{"n_experts": 64, "hidden_act": "swiglu", "init_std_router": 0.00614, "lr_router": 0.000808, "vocab_size": 8192, "tie_word_embeddings": false, "max_grad_norm": 2.0, "train_tokens": 358200000}
Below are experts of layer 8 (counted from 0) of a mixture-of-experts language model. Rows are named router (the router's row for the expert), down (a neuron's output weights, with its number) and show model dimensions 0-127. Each number is 128 + 32 x the weight over its row's rms, rounded and kept within 0 to 255. Numbers have three digits each.
Before each expert's rows: "comes before" lists some tokens at least twice as common just after its tokens as in all text. This comes from a sample of Wikipedia text that the model never trained on. Tokens count by the router's weight.

# expert 17
comes before: ":", "-", " the", " |", "–", " /"
router:149094122158164161149116166128156127139190035167074101091141136141095147087194100078111105128152110144158160165078120093116126109122136098116159157126073082166118091157176127146126080091116129182121162083214126088066106167145151155125136160138163080149110135079128129126132093083152155092128149128099078073085099140124152143097137111061073152110101112169144086149107129156124140139087
down0:125123083141127156138082126127129083122117111134030171104125161105133124099158129126079100134120166000130192171112208143097138100127113134127130056127127150129113116114090128121171103064108114109137119162117125123128127120181127140102159180147190126119079114110199123121129117080117152129059161128069130145142132128130150128112129134141109229088128133134128143123125152128068099131114
down1:110114139114135117126137106129134101127104131074142028065111130121140128144147158182145128132129171124130127058119134123132124128195100129143140114170151131089079128130167124003138127128189145012168094106120130126116080113055087133173127117131147115115122077123129166117075120039106093149116206100164129126126075115118130128134141139125131128107117130093112133128162124114094128095088
down2:131106157089134159141132150151098107132148086128119087083096034150127140129173116131062127180123115120083099079122117196136129146127140066103124165131124156124128098092170097125135120122128155134147129145140123131174096150118163128137133047082066126136127124132129144125129132117154142126104087053175144093199095129150206221128192132045116152096127091195125142079131126108126159126115
down3:154128120133127151131135071106077125131111197123124064153138153149128105157073159092149145077115156104121078111056126106128121135093110221131111138163138122169097126089053111128149050114145140095104105106078166149087065064126161097105038122135089129194136103126121105147128152126108138081117088129149123140135136134085103197196133125123126119194132106130120144130115077120138125169121
down4:141050129051126080152088106119125124137114156131100138109143134126127118164093142083107128137162117139111135114111042131136079127151138127127133139118131128123130184043108137093168137130095050098121235123125116141146186106116173138127084100102062152183104092129018158109138127140122135131090109130154116142128136128109118120150125157123128129086131213174146128131118215136140161150119
down5:131133133082134108114138142157063174128138090122134088156063154102141133115095129127138134201078169084108123129125116140075134155121123137128100127124059123144062125135142108159181121120076155137124066155054143119121131124144127109128054161086139144154147190177143128137128153107128143135127128123129126132118205192078109139127102152121131026087135130139133042201194140086143141135111
down6:197127135124131121118102143113103137191084087130182198107150126125123098127096128092151092127059138105033122093128129168153100149131118093108152127143119127151111172093107097127127113200086129136077131128107146126108133126133188110086092142144130098167123130127125149101188135149097195193104078133129109126069111095152129141160061122128115148096062135094165116075130218158140176096093
down7:089073093122080094143140093100160066110126070083128135124129133099117123169119147135210143129119141155129124121143114141122117150155189123119087129082131136121054072122145133129103108143144073094120125162077166126066144124141142135090155130131151043203121140130123124163146141116137181098136146136128128128137116127126093129104079154107190132124126126084089003123043173090129102124091
down8:165128118203130184143123174114169093126124103084091126128130092175148021129157140089133124143124061124131151072124084122165126142103158133155119129115077109100076104041101140102175046152125104144140138104144082141143128192133135130126164088133109105129134163130113158113161067133128139171143129201045089074092107139099127126158116077119115148128136139077162124132124116135146184128128
down9:119126130124157158104122198125122192029052088130194111090184126137124129115096138080135114062110124154128127139163126047073115097123122155103126134102130111107132113117135095131134147197115133165127163122022121118122159152134136097124127128137200129106183089111143137180117120123126082073139115125053147117085119125155159113169041159155138186127137130124149135123122102130128122106114
down10:112093147125129119062089122131118115129087160109143011142121151155117092126118128125164065091130153059131104178130136097140141122200128142163154175129158137169158070118168114180128181193121105081128124109128112109184150122127117111151124055127062139069161120087100119161144112118110095074162121098136128135131094173128114142135121159120106128157130141091132057151185197113150082126159
down11:111137147145191120096130122128094128129129122126037183087127138189135127124127146133177139146092117160127023127140113137119132125157135157094113133105197132140130128050139124159124121117108103071134168072091168155126148100173118097107040080159132060110125086174178125138138126118129088104054206130126174083138107091156096130140127130110137106174083152121145133138110062151122127109120
down12:139111136122147120107072177128128067096146155141144135113182085131132143146103171189138140105154168097085112169038165201146123126102191173018148125127075103125127137134154133108134130137127145155119128101142096104127134084129134125100144158131130115131096109112125088127121115124105146128123086146085115142108132104103134150135162209174041095112166185136117087142092099164159027115120
down13:128034130190193124118084095119132123127153090150122138128144127089087136127042161147088123134156107104128103167131145067162169065173120043116144128107129127139168144098089125144108145150090106054144105084135115082139140108117148125187201098125121152133141129115100130132160095116134158132137200078112165073152085113128098154070133141126113119157141128118156128116121119085118111097032
down14:160132135116103101109117130119131075128130092131118124120127139114094093124133128165197180171117129048101138122166189209178127135113129170144013116128119140169077120146201135080148121183126129029139138151116122077133128123174147130122131195122133099131111115127130160122127049157139171182114093100126142129100142139110123098129094157141147128145125014125107129137127126131134095131123
down15:150118191158137185117077121044138115154157125091135133120149150171177128127127138120148151171085134133178125118126116162130099122124091119122127122128126117038091081116193132128119145139135050126116139121125156099160116244142172067083111131176109146096143151127127153125126185134099144138083126130100114117117103102137071104207108118127118128097160142132131227117137120136116131150044
down16:158130142161135129147128128145125066079134099132153143114157185129176126085125126183121117021130119133123185103125126112118133132142123086095114123114129121171165166189132157128142131135083125150135131145203176136118126141210205128129133101168115097138128146126129132120129036111121107113129142065043133112176191115120139087134166126194140156127168127111155019136138137125127128120097
down17:125098124147147126046096127109127030128073027133121090142115134123096120093128120130125107043094151107134131118128079157107132103125137119162128103126169126095158102111133113125123169161152114128155110173131127128119162154131215120104102085112180145065127162126117125099127087132135080134127216104136100129135051106119143150164132143155076102131125152114145119034134125060125114070122
down18:147131131114112131234151104091110129085239129084121126101212173117136086122123138108176135119165135121125101115118050058129102114097125114131132177108129110184146160113165193088157142075127146192104128187080134096136138090130112120132194106140097084108078125169130090093134128116144132130122088150174129129107131074125160125182098070129126140144122144151103166102135123131120146123163
down19:121086132097047139138129132098111178208170143125016131146132172192159071036125129160129137197136161100100131131123126086166138133133132126124115082136132143162129161122139137127146124089102126070114128091228173154128127140128109132155143129119124171161101143125108127131096123149091140123192120129118162129127120175132173125143116126119187150185049113139130130155125129115105119053142
down20:116127122052138146153129142145066127108158129111122015129144159150076130091123128127123111122121120139123135126115153114138154045121096098186148137138063133130097114131140128124121183122137245152130125126143124113215118128139075087129100144103159122155134055137125145135023135129132103065141125123100185133163136131126162081120114139131181146085133128131064094142128099165116134117088
down21:094130132106125009130067143108201138127130121178147127137132144121221125139131098192146199118151123129141125113129128120135144161092066142123082027221127129139150113211103119165114115171132072098131132090156177166128139172129126100123119131104127103146125179109129126083124116126125064166163111128090125131097177082121114113109129113073112132128124125124144128152130115093131113097110
down22:125135130148129142091135135124132059121185118127093107138129134121114124073132165156103191103120128141168098130106136146112128127175128131119142123135126128174110123130130190047138139133081185010090111114170128103164095129161119069170060103169158111128097130113127159124104125062166121129115107126129124167129139221046133124147120189086146113123133124082136062128088129144048121129102
down23:124090127141136107129132125138109082121233139131121158161167149118116108151127156133145115008115121121130172126115114114196126076085118116142129118189116228130162123115056176143121100091125069126187119192087113185153131161140152062133102131082137125127123081116112088130142129129149181128126143144113163154176126160118127120079142091153125101158154150136128134081078079125104160144113
down24:147130171168149132124108174070104039062059094105108087145181120128146107127179045130124113067057150193131112087177135095100123092159122097128131127128128057104145115109147145108126206128127049116128171094164140142134129133145170115123128115129146051141135128112094164126115129187175126120146155091048127155135143171125121126121159136118121163160117122147166115127120164091137119117146
down25:129133124147088161126098128129086185155169128123125184146126112091128128177168121087121070119157114121150147181167106123128163117127120195095070123082106124162117128086126132140117125126187098133054158088161098095101146112126106114106148126160135130128141171143082127124219155131129132132127087165138120144084133130164113125113035120104129117114122087129111227096017128098156127203142
down26:111180123025029108132086150126137113105126128171167079113079148134072133155139211141112060114114140165141114119127089066123137157131133124122111180123128126153130135160139129171116114137132158042125092131124129152097107128071138129123044165134128162127062131129120151126126179101152140139190126143140111122204128113120111141130119093122098145140125140195127152144150162187098076144168
down27:137133130131141195124168139225141104204122077107129151132156160190184121204134130178085134083150122085171139123161162193126127114127124133108127128162107143106116110133128151061032121103109158126127129124203127112195141135138119186107232117176141136122111167127125125087129099127126119174114121128162118148132125136152095128142134086124129062154127132130103128134149109117132052107110
down28:132109180127109150137130160138129129113122133128000122128109148100121127106120130151115123155113120044102129157147116128170127108132145134156129127133139121169190127144128172130125135142105136088106135108132107128203087136144152151169110168098145129115135130089133070130143157117227129146123091129170125125203139132105114124027126110073127170127169133022153090095129092086106105164147
down29:135097125159124184138129093105124129111134175107127103166133212133181132127178130122126148119103099134142103144173170104101133105150122174131133126129147082172125136159145120050058192141211084141162135129164145078125109157153089118106202108160160141104126116135135186059173120131117130088116094198113192182144121079100097126144105118141157140088134151171107095110175064131114118078129
down30:123146100162129155164085117123145053132200137067134094110131169122128114123115115126122152154134129133148127130089075115120140112123085098184126128221115047162145119082125125123089127139134128129179128108162137149180113116101206125158073113134115113134128168040205127080122151105157138140127141101140128124140223116138088160130165132129112107129162128115183038154133062138117107127113
down31:103127070146107119162104092142124106132165141113119129223157128110128131233141130143156127083131127144124120120130139127164078169145133111119151200069120131164119112048134131158129161135136120123103125117180144122109124129122139165096197130124086079097106127200096063152102120177129128111117092147170136132111116124131131141129181117126151125128097038130119074140173040133084127130212
down32:127096193070056075115119101120126243158116130125125138163102137133163103123181130129125137124162150075107123041135160052126082130085126193143103117168197119129129125090128129127139117114143142132130107203101129137152125110119162151158120202088133106158126130108144125148138092081127075130136105147139125172127099178139171136065122130154191129102131131127084171130147138124205141127125
down33:119130174130185123126119098083127178128101018125137072090126154190172146102135020112119101137155129188133128087108086106124104133157134109130128131124105123134110164164119120083120163076158099097150136085120151052120138138085167124128150101090122034119161178091124118086140196123129128157118139140113113124147079123154043129129143107163127136091126130131125113125095172123082133154086
down34:129081104126135163143136126142075144103161147129173129060130189136146108112142182113117131090093167131072160053125178135136117134142132137178127069119133174089146127123142141128108127129133150082177128108194151125165085116126129120118064120035133145120192095143132093124138133095168111127114117083128243129112134135133051125129206128152155149183130169147148131098128066127131155124164

# expert 22
comes before: " the", " his", " a", " this", " their", " its"
router:177127103147106158138093157120160183114166083143118102096099123109070118079075130101166087131112175081168144149133090100156101166111183094117146148121121114130132098142215177152089078150125118168180161098136101082078097117171161128129108171155120119172090172120154128126086070118142197111168147159098110090069101169151128173117160118114083187083086082102147134159113117158124112145113
down0:127096130127111132129045133201086087128141128147078174131065149132144214147138128095107115123142125073160131113155127104123141194138064101132128103154110111184153160158123098093119133129111165106152114096193131087166130134155119171150142188079166134110112125154167150115088097128162152117131122094141139180137111060066137169137219164057134062107113142112147129118160123143079128118127
down1:116128060059157131126080077127146237114067134131139138118120179104156190095034127089200117135139136131124133121074114104134122154129133102158080194169159147130137156123134118055127108131132128128149127130126121129129130164111056104132103144105093116138226158137132129093131187130115140089131139122127134136138105077090137130112127107134225126135125133125105168125144144158061152133128
down2:154115145099132080181127105117128132161110248147130139125126123117148129086139126125131172143124124136125149131140126084161123126137132172122128133097104153148119210099121147112121132243198165138163122139032093108139082160103142169121056083120146105125146158128157085114147103110109098128145130137152152127121126134033095110119142126143091091137233108128103136155129066108119144130133
down3:102160128130126221173102195139166131125083117158127116158125111143137132122129129113200122144112133121164103116042159128125137121135066098122185091125126141133109141131074134094108089121124136147130044122098168126153101065139121139170108130128089117111167116130164107141070110184132056130092182125127122221130108133145084130138127131201125140129019132116079120130125171127100133147110
down4:126124121111129149124108084132142182128218113136122120123128086091108103133074107128127119129174104139136114129168130104137132090127114159115144121111111139161072133109062159103199132061145109121106072217132121126129141131136146111129124102192114130165137133172107043107140126138070134139129140197134167121095158119155119113143114193141030125108129128127110082166105158139081171174027
down5:106186152158107119171122131063147087126125188090112151118154181142080114124114153151125180110122131111160119166128051130133083161136098129133117136133150126159129128142193145127131110126127054000112095128083150119128128130131181136047176172117132143102112130138071160129136148127143145079105093204147063157126123119117123121074126130102206142115130092180110128098183136124139108130125
down6:132166113102116122124074053181106092136135107120162066132109193157086130152100092137139095122129180145144175157146132119124151133125096094096136109081138129132122123150128104174135109142126042033128152138070063056121078109067105136090129102128135122129126134099123132125101164100126132144132135112131147221175100183132140136125133081117069127183108107121129191063127109139138128079088
down7:128108129141114127131204089168144072084092101197134153043121126108110220205122133196106142151144122084127152114125158159132138195160129126064117164100114193104127175143118116106192126130087158094144128117110129148091155146121109179124120145092139098157113189125122112137146122113151121133127117128138120121129175099124142126068161127086101082097157061118129204133126149062089135151140
down8:154122132146154126133094118090140133078077112133128220040204224177136138129120151117126162127146147128062164130116088164164132116148137142129123144123196078133131136230122158132179141148141147089125113164130115147212130138124207141133128127082126113129119128125174111128117113138150130132153085129140160127131105136112163187138206156079122148113108131147140140117129125134132131077199
down9:126202117118151132124047122119138241048099027123130111127166123097135126129048127118093102148149121127127102127138167161123133121121122128129132185125166074131129114137103141109144134100093103131128132169087153041114124130106131041127066141123144140143152146162124137148127221154111186144131088109111098115125202118102120085123137157188132122130130115127134132140144116099088122157125
down10:152195126206128130137121128126156105133218147115124057124154191072086140125128113168170180116139112075124159123105125066131104108124134095154141129140137158176208137127082116145128114134163127084157166137133167174111105139134136134103127103128144133134165115130122164119109116159113124126160104191125125128130176132120069145114128143227116166141147149098109063124129040129105196191157
down11:127149085218137178149150154095180060163193120132123101108203100133124129133117052175077109051130133074121166147122180131107119109130125189104158125142117122144092110106132102162150126122121132191139130064132126123134148127139131120164136075117059128135148128083129124128165071152148130145087133134160113128058165153155129131142119125163087127167127121134109048142124127109135125141028
down12:128079128103133179125103110101097122109035123119069126100102113101089147122150167112138104126159085116120172122114101199113132205099121119121102129124130127137135161115096121131136144156111120091112091125140129123154166200056080130034108133164061148088130130101150043095158198127082120156148125135119178140073173092112124120105185157159130143128165170128129135102113170117058127116129
down13:070127150162109133235141107118167135151028123132101127145125120132121149064079130166178123183111079130130113193118139101108060133165129183119178144165124098124091122141143134128132128109151100127131140093146131123154100137193153206077118148167148104123120191069111095128087129128101125198112162131090128127129149143081131122151095142131132110139125105127059100197126126064095135119122
down14:143161120120068146140111103135140113153131105127207079163123137122134147152128088104123132098166111117096186125127109128075188164130104087142138158126161065149095134167130162179165126147127123095092100131144130150122102123098168138109095088117128130097123134119100180089122182128136187142117085128125152160141113090128156114124141067135139099126118131255186120080128103133147130055223
down15:114124130106123123129123127184119148093041167127178178126153115132130103127124151126114123070133163141128115096148176164137112113137122146145098131142164131125074155102126143104141131190128183239134118105218162130120126082210112165157126128090204079149081128130034156125118128095147134125117143152113137061108066133154137111121128152122108144117131144125129112143116128135115214148059
down16:121135144125129157144126126102135126113147149117128220133148084088129126106127129116155130186121118070126110130190050087188132152146148186112127154141100094152142153126162100114142087067132112130129160099237129128198133124066097118136125107130149119102189022085130150120108153108197123128141128095125138137130112146140168111104156165135100027126166155139171110152150144109133153141113
down17:182146122137121112168125063133156111139115135142110141139144149133158130121119139124153182135076167119139049167139160127192122113156111129120124131139069136125131121069128116126138157161105141168137138130122118167108151171226122145169088167224126131190169130122129134201127083150170112126099127112109114081196111113198136082106108148138175131122138129120103057129197137090138150186067
down18:127129085149137123118119137122119129122000143128134104156099156145117137132153130134131114024077131154109143129122096096124124131111129119132123130136117123089120112140160137095124084129140119072093106105047102121192089084128119127195133115114157109116124142077138131128101082124142151127129175134078138158145151136128137128150124173148159130058130130118129106140145029154143135132106
down19:139122097072222161114117103128054177077081130125088111133128125120120127131086090109127126155132125157144120085174173147175134189106126132114127132128143111124096112174133111072217165114125122076090144124102136110154128128194154124131131232124168138137164122079186128112150123097173079122126182128128151151141128116179187081172186127193151114141130127143119139122129128128144126150062
down20:107108189113139171121146109129128022145236126131129079112124112090142184133192081116163096159139132128139140115174148126148135131122171139118141150106122126159126153147159149132124134083138114142110126127126156078138169128128121084078085048140129121128120147132149132153139127136156166204125160131142060127128192133150128135155049145141094026121164133126114116146080199165139134158100
down21:114130139167153158102098148051147088097159164083115123132192115097133136129122124103133137065104122132109105146135115208127130131142133132138132135078195139130115127154117148005162106105105106096131128130207120120131109095218122129156148145157168125129097109170115130152121146170134124104146156112117129062186122127102112118146160126136119159108134170138145018121169164129167057091149
down22:129141096079182120062158135151107148138188121126067130090128112128138133108128116137138128138134104147142060091134196128144127116125123129102158134134111170091129128120129121134122143143139199201150121094244135109171132128178151132143142101140082113093172097074131068141141164134183039153147100100081130117115124128126124129123156175117127163175069128092091094188129187127153059124157
down23:098080165136133124142140142099181065153128118151126128104082110127178112239124152158159141103152128197122128128122155123111096116113158171115136128175161117080115180102175071156099124094090082136039182117091169076112126136072135130139203155137113165124083161133086134113125118108124148149128150140217060162125122159113128123120132166148126066122084118089078115129127135100125126125151
down24:131129130167102128126093135095180077138160118084128139142131153129113168158108142124054171089144123122127141163128137123106132100137116134065130117110145098129102123164111101128206091000134094159137097144152051146158124158183207122179193138136126131153103137136112088086122088099078122139083134139102075115111111130116105155133116169143128113135151218120164057110137084103121154107108
down25:147119108116118121141121128096127158140090205151056186125106134145141123085116162116109114210150168100064117176169134129116121129085127103120087149188130131127129156127133130116127157074094246159138073173144085169134131191123158141122123126141126111127113141200154126103132127128150129118115073201101155079110192133141119143033164125104135179106129120120126141126110104102150164158169
down26:133131128087131136109109140053098130111002126127073164079098137117141132139174175126103129086133119164058123017131185142102158118087075107095114134139120126087120126104112123109117095131128120102124200125108105154129166190182129129108101180086166126146103123123145139100159143100137138123132126114126153156129111131182224163103161085153128143119096130133128185107129174130116082124143
down27:203137071123107146182102128123125143192130132137079100118138132168141199181112132126126135147159122106130152135149127105129185123130086069055128114129068127128100148126152147140121114104078076030142105185105124137114145135129157052131141129098095172126134145128191099103129135138180187157096126051133116153143136112090191180118132144109136166086151110095177195104117124128103120126167
down28:112096144127146102147163129128100125126201131125131134059106149119141128178142127211129128117109121143132083108175153113125107125065102143193126129128099148122110149018129103134126082159132104145120137110132101114070140072095086165023137132149126126129078127131123105147132126122079142129111168092166111126151105127139066122110128062178124074163131047138111039134101155161096108129111
down29:096129126097124117193177124136113148140168170149106120151160085134035121104152152115134131162116132129084179116133130109140099192091141149107016158126149083092090163143152128132141146144123145179121095147202142074168165158066090088095127107061128103113089190134128107124131103146125126102137111109211117127128138133082209132087137113093185102134128130124123104132135150128129196143129
down30:128079082146155094175125134043147125125144122113121116051136145128241104181170088172111083120110127171101122175137075111054130082060124102123140127152131164151082159127126126139129126063107154145109135107123124123125174145120157102139102163117139127116064099095086092075190150144082152150103068108103130123127102146129181106152082090115072127128134126153130105136111122108125131193148
down31:130057135164097144136150120142065143127132243124078156194111144092109152077153129128124115170099141106108143097178115121139084110152131152117129137144114143105147137116155124167148099088127128114130121127187145077156134139076130083101085184123120111220134128117139152070159117077092128126122070166123128101134176113079164061087155197125169135133188118088089104151132123100110133180140
down32:169140132104125172113113124111124134128122039146121137114127063104126131181114129136069118109188151127131072142147157089146127075127132161115132140083111161123189151128080094128126164115042133255126137122128103133113151140104107163117132093101136152143174159034160117157153132155151139132146128128141129136121179104137130134115137121127112146104129101161101145151080237120143113132131
down33:090138133153138158116155148086118125097109124150115127171077171127075146055106099116127204122139085172130151181155065146107133149125170138125138140102114138132100070199155131096175168188101117115078104120137123140170120116128124101077147153129108126112064128187129097100129163084076181041166115076125130119075144127124150141131136140125174219122174147121131189071133153121123113112124
down34:124130132075189095134103118164133083121175102107129115127146086100143137115126124133108136190133166091153083179128126175159169140127066090134107110125107167145145136119087115104157132046128133131205132067186102136125128100137113124174143160204122129147128064161157128126138122153088117120104103038072120125131087074147182119176159126097098143060146132037126150102149139133129125138174

# expert 48
comes before: " the", " a", " be", " his", " an", " its"
router:165116111144132153170094131129132153133187110166104072084109152106066105112119115112175090125125138070152175178117129088156095154162160104113140179098074136116130096166204118148137113150128111132097101123116117078116098140087172092134135167140120111145119173091125147092108094085180179099143173165132088151106093169128165202068166078098106138079089063120158108182099116184125166110123
down0:161100120106101173094038121136151128126214149090076095118130128143119142126127121127119128114114168136083127154118101157119086115134098108119119117128140140120133103166111107162112066128091125126165129131192186085114084126142111141128156143150173132128072097125132127081128079135074160123125107183088160088162118162132172141140157142135093212101172127006184145103123097126166081072164
down1:129125128091126122125129121125127125129152077061128123087092130119131127151128104163128119109153105127130105022130128091113149089117132124127141162125114118117126130113090118126134148128146127234068123105255125151135158144046132148141149155065129126148129112075162068117127130115143082127129127125069146168133128127172142123093127124147143141125096168127132000187128139091136122074128
down2:119127162127128125122123141128125128125204176151142129087135110074133147118133117127145126083129109130143105161130151147148137074172112152135130125202163133139128136121066128103102127082123193255153144116176129209102126129221127130133163123198145151161097129132129145180088112157121102167087115114126120128130134127157142145136137131094131113072126162115126000156131169128165105155102
down3:162131147136074132105136142180141160145125131163143105102128093131158150155128092175143124139131121123124135137155183119095218110134138127060116114128092167158048140132142141155136132075091205224089126150209127165125152048153092121172127134114127202097175111125163112153089120133173093181101066118139168117137116121116134134106098177083103144106140124106156108102143121175158079138126
down4:060129127167119082126128134132139159160082171187145193143141149168111148127128144115151139164107127126171129135146116134126085135126126120110083180137131126129170137158130091139129109134124081098168155093028154083111123115145126174024174139129128118104092128127068128106120063131122146128118138133149139152096166221105135134107156125109143044124156129131154199172165171124103081127206
down5:111054126114133169154105114137076109131063185084056183159127132124087118146106177070138141155121123096136157135142067070185130113103112127086089124125143118100181115170128121123133147142185027086106077108065182118137107099049074109126165129128127113139157099120129140129129115192108146125153169154125117160128131142097122116114108125147111109115125065118165200119079148128127129144165
down6:147122126140198136176125131123122111130116123130135125128100121127124145129129145051128126132162078132115138126127031090133129165093135062126142159082129096117116127144129128140123134091194033065128130132077155116125092125077113107128176083123103136116177133103201061115178175131139127104149126130118124201126116126031128113134130127187117123142129124136157182108127091141122078051192
down7:127105127110133122065133127163097101110181128135137123127069110136135128128133208200164125122143129196101084135087122187058172132114130114123141099117120154125118130095034111101125118122133132234172122168188138232127180130102139119075043135128157131118070143128142128158127137124173098091128118120106130138127129082141132103139126114092127166106122171131128054145128121118127115101101
down8:082134122091119124137168145129135177087178176119123154136128123158129126098092193109139132223116183124134110143098139146085106168131124127118107149126128106115110124195129127115108071128146153139125096170095147174138123129135178128127029133116093097135118108207140175108136121146038094158168124196151128121130125102091126135163123178099180103119147141167164163197134132168102180105199
down9:219156135165113113125126136146204094170064123120123097136210131126150156125112109095087171101118126128135134133154146099129166124172086115116129130123114184157199099107170127178128183105127125093113121128128100128123194151217130124123200105191060111141137097091134061154124118175174167133139114095134101100170124127128129126044102123113128163154157139135129120116133193106123135162107
down10:186101092130243151041104128096131127127150101141108095123140110126082122146130133127141213131125128208151118140150094103132109080137050174135127213157126104119149109124133102145127141132139080111064145161192126110184201145086134129124164114129110120110185113063127128129130156124127155121140116116134112171099118120128071125127097144083174136129135126075102129075077169149140135120129
down11:122179090138105150128116159152135124128111100161127085135176086171188136128125140098118165128228149093130136104124110147117144122066142108116129128116115174129130121183130138133158121059071128000140128138135152135125121127134112136148126134096089126140136106132139108122167201125175198128130158146133139128133098136065204131126128135129126147087121109127197186118120117127139047190114
down12:117100235092117131152179218091122162133110124122140165135089131122131128111083190108126137149091196112103111212150129131161129153128141116167125100139158085086100173183113120112183076159162129100093116156104112158149118068110125133141078145152132094090163080139167152092114167185130121126183118141142143156197119118145034130158137111120114139128128136138144150180087096143137128156116
down13:194124052125165135127123136140125087131138148129131130129134114133113105130146134125132156130128126112142137129122106078178135090142040109143145104096148126080103125139015120148124122103179156051177064081071137096156132134150148083072125144103110138123143125095145210130149184153143090120132196137150113129165127138167145078068109105115131109122112024126106130116095139059107130142125
down14:136103145114128131125128137128125095076130144127093014111113142154121128131166132121136134144193079172159163124128036125104141130108138133128148108120118138116162129142039157132121102124138116091108127107134115116126106163088130084036160130098123136072135125103165124038126164130108134128127144072032159172084133148116131205114178090079170123102118121135136194096133144115126100102164
down15:127117165157117120120130139134124129131110106087137134130173089128132106111149107190093176109125090140169070131091149120126094089121144174090106104126124199131141079125178133128175166119134125160116119142181113155139166124142138149216129096149131128135223062134157082130131064112126116099119119165134134071112134129138197129129058215122123120147191180128098035094167125088134146135114
down16:104147129165209106172129186096087144128033154120092147121097078129147128075130128094138155136121156126127128080140116151125129159129140110169130156154125127124107126118125124093136122131139130216105079127174166128151065134129151124156199139115128107111099162158115076129130143094127058139130128050120139128125070117101098102121136193157171044160164130087125231137159160146127128099125
down17:109255145136113125120073127063125211136130121096044064143188139111124134118083152132140086112101180129128146149235147098141129154134127139189133149129052123124171143130144113133157172127130132127178130106130052120129142154156133115215122131146121116129120130132128133121135111130120107148166082157160141164161110114117099147153052169177134141127110169119128141141108156125133127128121
down18:131073127140173125145090127153112135104115133170115147187064127133098135101102134170128129128126148135084170126180109116125128130062126151090156130139067105141150089141214158089119113157073118121109133216063132142115125100148100080138115123134141173125116141089186132121134156141177153145240100112171131218129134093099173170126126102131108132171128135125169215126117132148097133125154
down19:146167129129129109149128128112139149131049046126127160102109082113113143129126126106139140117100135139115132088132086131125124189131127121130102113146173094078138177121140121125095089160082049035128141160110128125082079102070144136124097126113153072087047133207098120118171095131116126109078113189185112095195196102148104125135102175114155143152158137126112109063167129129098160125136
down20:131206113093128144132126099114121118128166113108097066127133140132091131155111096136067088136127128115140080126096168114107163057142112103026152129101131140180099067097140130147137152024127145096094128108130122115125139147179128135153147116166090144129121132125168086155107074129130129045146129064125124116128134128161208109127165136175130219144107164113130058091126126122125077115145
down21:139126163211120081161132077099122146119244158149122089132135137188132128040128140119116127149200117118107149110122072138158113128069164126137126139119130150122155128129139151104165099134127144039128120118218127139093125130072128167131135112129123117088160113146102113150140131078135201170100116128110126058137095159114122112046166130102161164092127164141126068129127123126139129149170
down22:164177095090179149185081149065102126083123158139142164142143145128122101093122124128209116051141112121134131142183065089123134130177127120177131145080161126064090020133083177127142178096169142106157085114060075118134143148129159117124081139125108099158138149123128154122141136136151148066131132082093120073123136132088135159129130128149130189127096136123112199108119124151088129116111
down23:112115175131156084165179120139095087124244139133114109181119128122138122094141090139136118136216109090186195140128110066169139125155144128128150128097110142190152119136077150108133125129122138097104115143156132158129127146087151124131124101171074131139112120165083095134128173128177196144153114131099077147127169136051173122080147089093198158116166186161138116115087082128152138164122
down24:171124112141205130148136093125083132099248153141121049160146157109070067128169111085084130128131133109130122114147153131167114052093124160167125150095130137127189052082101088131147166057163089112124120128165127059172126161140072096199145120165118136143148122083128141094111163123127131163100125114146147136135162130154129104184132080110125131095120158118130137138124163118117087129128
down25:129157135122140150128107161112132128124207126127091108140096159171148106152070136096110132130133124132128122166114146142057212126125171134155206064112161124122141114134068119133188174141146119086121120094215120127191079150144136105150161121131167091122129130138136151120147087139145125000122122132110158091173131099104127159120128137136136196176139183084123094062130116132131134100102
down26:153095115074126179136113166136106124111076133126131168162117129035141119149177170095136148128115113089121127110145144129128126154152099091105108156128133106132094134125145164124157142144079127126094032169138126115127131232090115132125115064129178130120217137156133129124113114154116139079152106140150058166135030080110128094116120174157211120124128087118152092114160065102145130126118
down27:118200119147147124159146131132148119152134134081142094148132143094188159087113147068117121125147140116051164165122147140137119182160148051106132119106135125183082090117126164127057141113154118102121052152168141116175095107104121127126115142130119249174194109180134131128125168127147144141116102084133093151129133129101128111175124120106133104075102129132212043096125110140124105124172
down28:124110130128134127137129136135058079096135065108200047125102151114124128079163123149116103102150128143148145130126122131129155120103150127137123132162105126135135130085089122125106120141144137130044075164172118129209128146124076102098139115116136055084184110123072059107121172080177126127128094129116122152101059122177114115120122096139049130118126088188129052121113059193128124101126
down29:127150130183125129148133137136195087133156065096138068148188051113052129126128084036139130121116135123137107178126141107087158137180189183172128123113198088157138129072137180129149121123119140109184127126134128088144126118161091131168178057132119231145138124124124133063123123144128155111110128135139101064129147138066109123152087124128101134103129128125131095149135133120101132161091
down30:129131134127102178140184127122119126131039092116172171131119123129165131118099157127136137130119127131127128134115096082134129153184148094128124094229131128112033172102092113074128128130166128225129131129225128179119104101173102155133131130127155124127097127128158125125115047131120068062136122123129127124168127109134036127136132175129093091168137137077089129108175121128134131080121
down31:131103137128140111140142118165120143173025125146128163128104127135092130128108164056122118007146125130109098089112070070131150138184130130090131098135137094127151134126125128076116122193127135046079123144121124140073106125165146127143128115126117150127134129141136141084090126097157127138223058091128213150150117107124123143131151128080163169140082150126134214088130121153133111122127
down32:078142109164144154121162082110120061106176115128133117128174161052116087087160130158191133135118135085136103104127150138125127157133076127142127135199139122120100138115179108133130166144130126181105112142189162126134131128036124164107060173099122129141163075067111165128109075131126131149115133131207110167200147129157124122133130157132137051099128050054086112139125128131092135141124
down33:128094100115088113139104097139099114122098118129108113126103125095159179115136096145099095125127143150112178183072083128117105128122128124137112106120137137135107200112076151137064095077166188116129126152114117179125121200084172113106059129099139124124148192124159129129162181139105006133151095134111148108149148192132128161095110106145031154101124127122166182124082114143155170149179
down34:129134107123117187138131176132116166144251117101129148135153174136085130124120076186133119149127139104127159176200091107174138084149127141135137126164134171112128129188131117158128126165145092125145147145066122130133123057075115128121125089123125122118131127097053209048159144109094133114127138131132187122120111126113129125172130043118137118165123128137175221098138112141117119138183